{"n_layer": 9, "d_model": 320, "n_experts": 16, "experts_per_token": 1, "d_expert": 816, "d_shared_expert": 0, "activation": "gelu", "moe_layers": [1, 2, 3, 4, 5, 6, 7, 8], "router_score": "softmax", "normalize_top_k": false, "routed_scale": 4.34, "balance_loss": 0.000693, "balance_bias": true, "router_z_loss": 0.0001, "router_bias": true, "init_std_router": 0.0152, "lr_router": 0.000549, "n_head": 10, "n_kv_head": 10, "head_dim": 32, "vocab_size": 23213, "norm": "layernorm", "norm_place": "pre", "norm_eps": 1e-05, "positions": "learned", "qk_norm": false, "attn_scale": 0.177, "tie_embeddings": true, "parallel_block": false, "init": "normal", "init_std_qkv": 0.0246, "init_std_o": 0.0246, "init_std_up": 0.0246, "init_std_down": 0.0246, "optimizer": "muon_variant", "lr": 0.00807, "lr_mult_o": 2.0, "lr_mult_down": 3.0, "beta1": 0.93, "lr_head": 0.00715, "grad_clip": 2.0, "warmup_steps": 200, "schedule": "wsd", "decay_fraction": 0.683, "decay_shape": "linear", "final_lr_fraction": 0.05, "batch_tokens": 65536, "seq_len": 1024, "doc_mask": true, "train_tokens": 377600000, "steps": 5762, "dataset": "wikipedia_en"}
Below are experts of layer 6 (counted from 0) of a mixture-of-experts language model. Rows are named router (the router's row for the expert) and show model dimensions 160-239. Each number is 500 + 25 x the weight over its row's rms, rounded and kept within 0 to 999. Numbers have three digits each.
Before each expert's rows: a language model's description of what the expert responds to. This comes from a sample of Wikipedia text that the model never trained on.

# expert 14
It responds to: Nouns naming people's roles, titles, relatives or organizations after the or possessives, such as Secretary, Commander, player, government, son.
router:529499488509496497473518491495473491457497516477488520469462442516520491529492470494496502521535476477486475464459517488535521497469547488495517514504475471524496464468510488486494472534496486541477484457523530519480522503508540478480450537

# expert 5
It responds to: Possessive pronouns and 's in biographical prose, especially his after he, as in his son, his successor, their, her.
router:530476504519480485490512526470534477475537487521503493498497441506521478527475514513497580529548487480510507503491510478511448483458556517505504486500494498488508536511522519489489519513523462489529490513493490509510534523503495524512479505

# expert 0
It responds to: Line-initial dashes, field labels and line breaks in infobox-style lists, such as "- Phylum:", "- Owner:", "- Coordinates:", "(age".
router:508545468498581487505542532485507526509487517510486476504438489529515512500461447542509474502508530500439452509516458479515491483485536506497513557457545515512517484498491462503497483517480480482532483508519522498511496478507483515499513504

# expert 6
It responds to: Mid-word pieces and first-name tokens of European personal names, often Slavic, Greek or Dutch, such as Kost-anić, Gior-gos, Rod-man.
router:471532491491524527534441460484475425533480481453496492494491516535498487486458545462494510505514502508521444436529506479464511498476520474507440511524490530495495484531493491521465560517524470474530491536528471556508431494516520516480488521

# expert 8
It responds to: Initial syllables and fragments of South Asian, Azerbaijani and similar names and terms, such as Se-jal, Be-kar, P-akistan, G-yan.
router:514507507523550540464502458496477517512474537492505532496523517519497542556503538473506513472495463498513491470506486491500464487482469524483495499501520520454510531507465475484499520496514512494474556513517530481535501520526423541474499526

# expert 10
It responds to: Sentence-opening In and prepositions or articles like during the, under, in a, plus first syllables of verbs like ac-cepts, per-mit.
router:512529496494520463526474518480479476454526507496426509537454455473484487569510474503478525483530451526492499533513461484499465487496495488486467488524516505527480479513497491489478498492503528492508589479508488486500492493458489491523471536

# expert 1
It responds to: Numbers, percent signs and punctuation in census, demographic and election statistics, such as 95.5%, million, km, household counts.
router:505526485514522515465477518470490524495536523500505480533509475531491546506501482499519499480518461497523499493449484499481505431487489496508491511536534491514467577472537558515468579499473511482510520430514455497464514505521534496486485519

# expert 15
It responds to: Consonant pieces and capital initials inside German, Dutch and other European proper names, such as Eintracht, Zaltbommel, Maschinenbau, Wageningen.
router:488506534549477500510441479488508454551513539495508541509497480516537499499486490532459489510519514470460486513483523537476447470537535511473458471527469494463535486521507493568503502516522534489487533513480516475520480526495473484478545470

# expert 9
It responds to: Bytes of non-Latin scripts (Chinese, Greek, Cyrillic, Thai) and name introductions such as (born, quotes, and accented letters in foreign names.
router:495511465495483547468484484466512514504517510502528486505506520491496471504484467492404506468468525469495504488465498466539506505504472507475507515429547495469509529532507507495476492492486524435494497492510537464490507523513488491540478471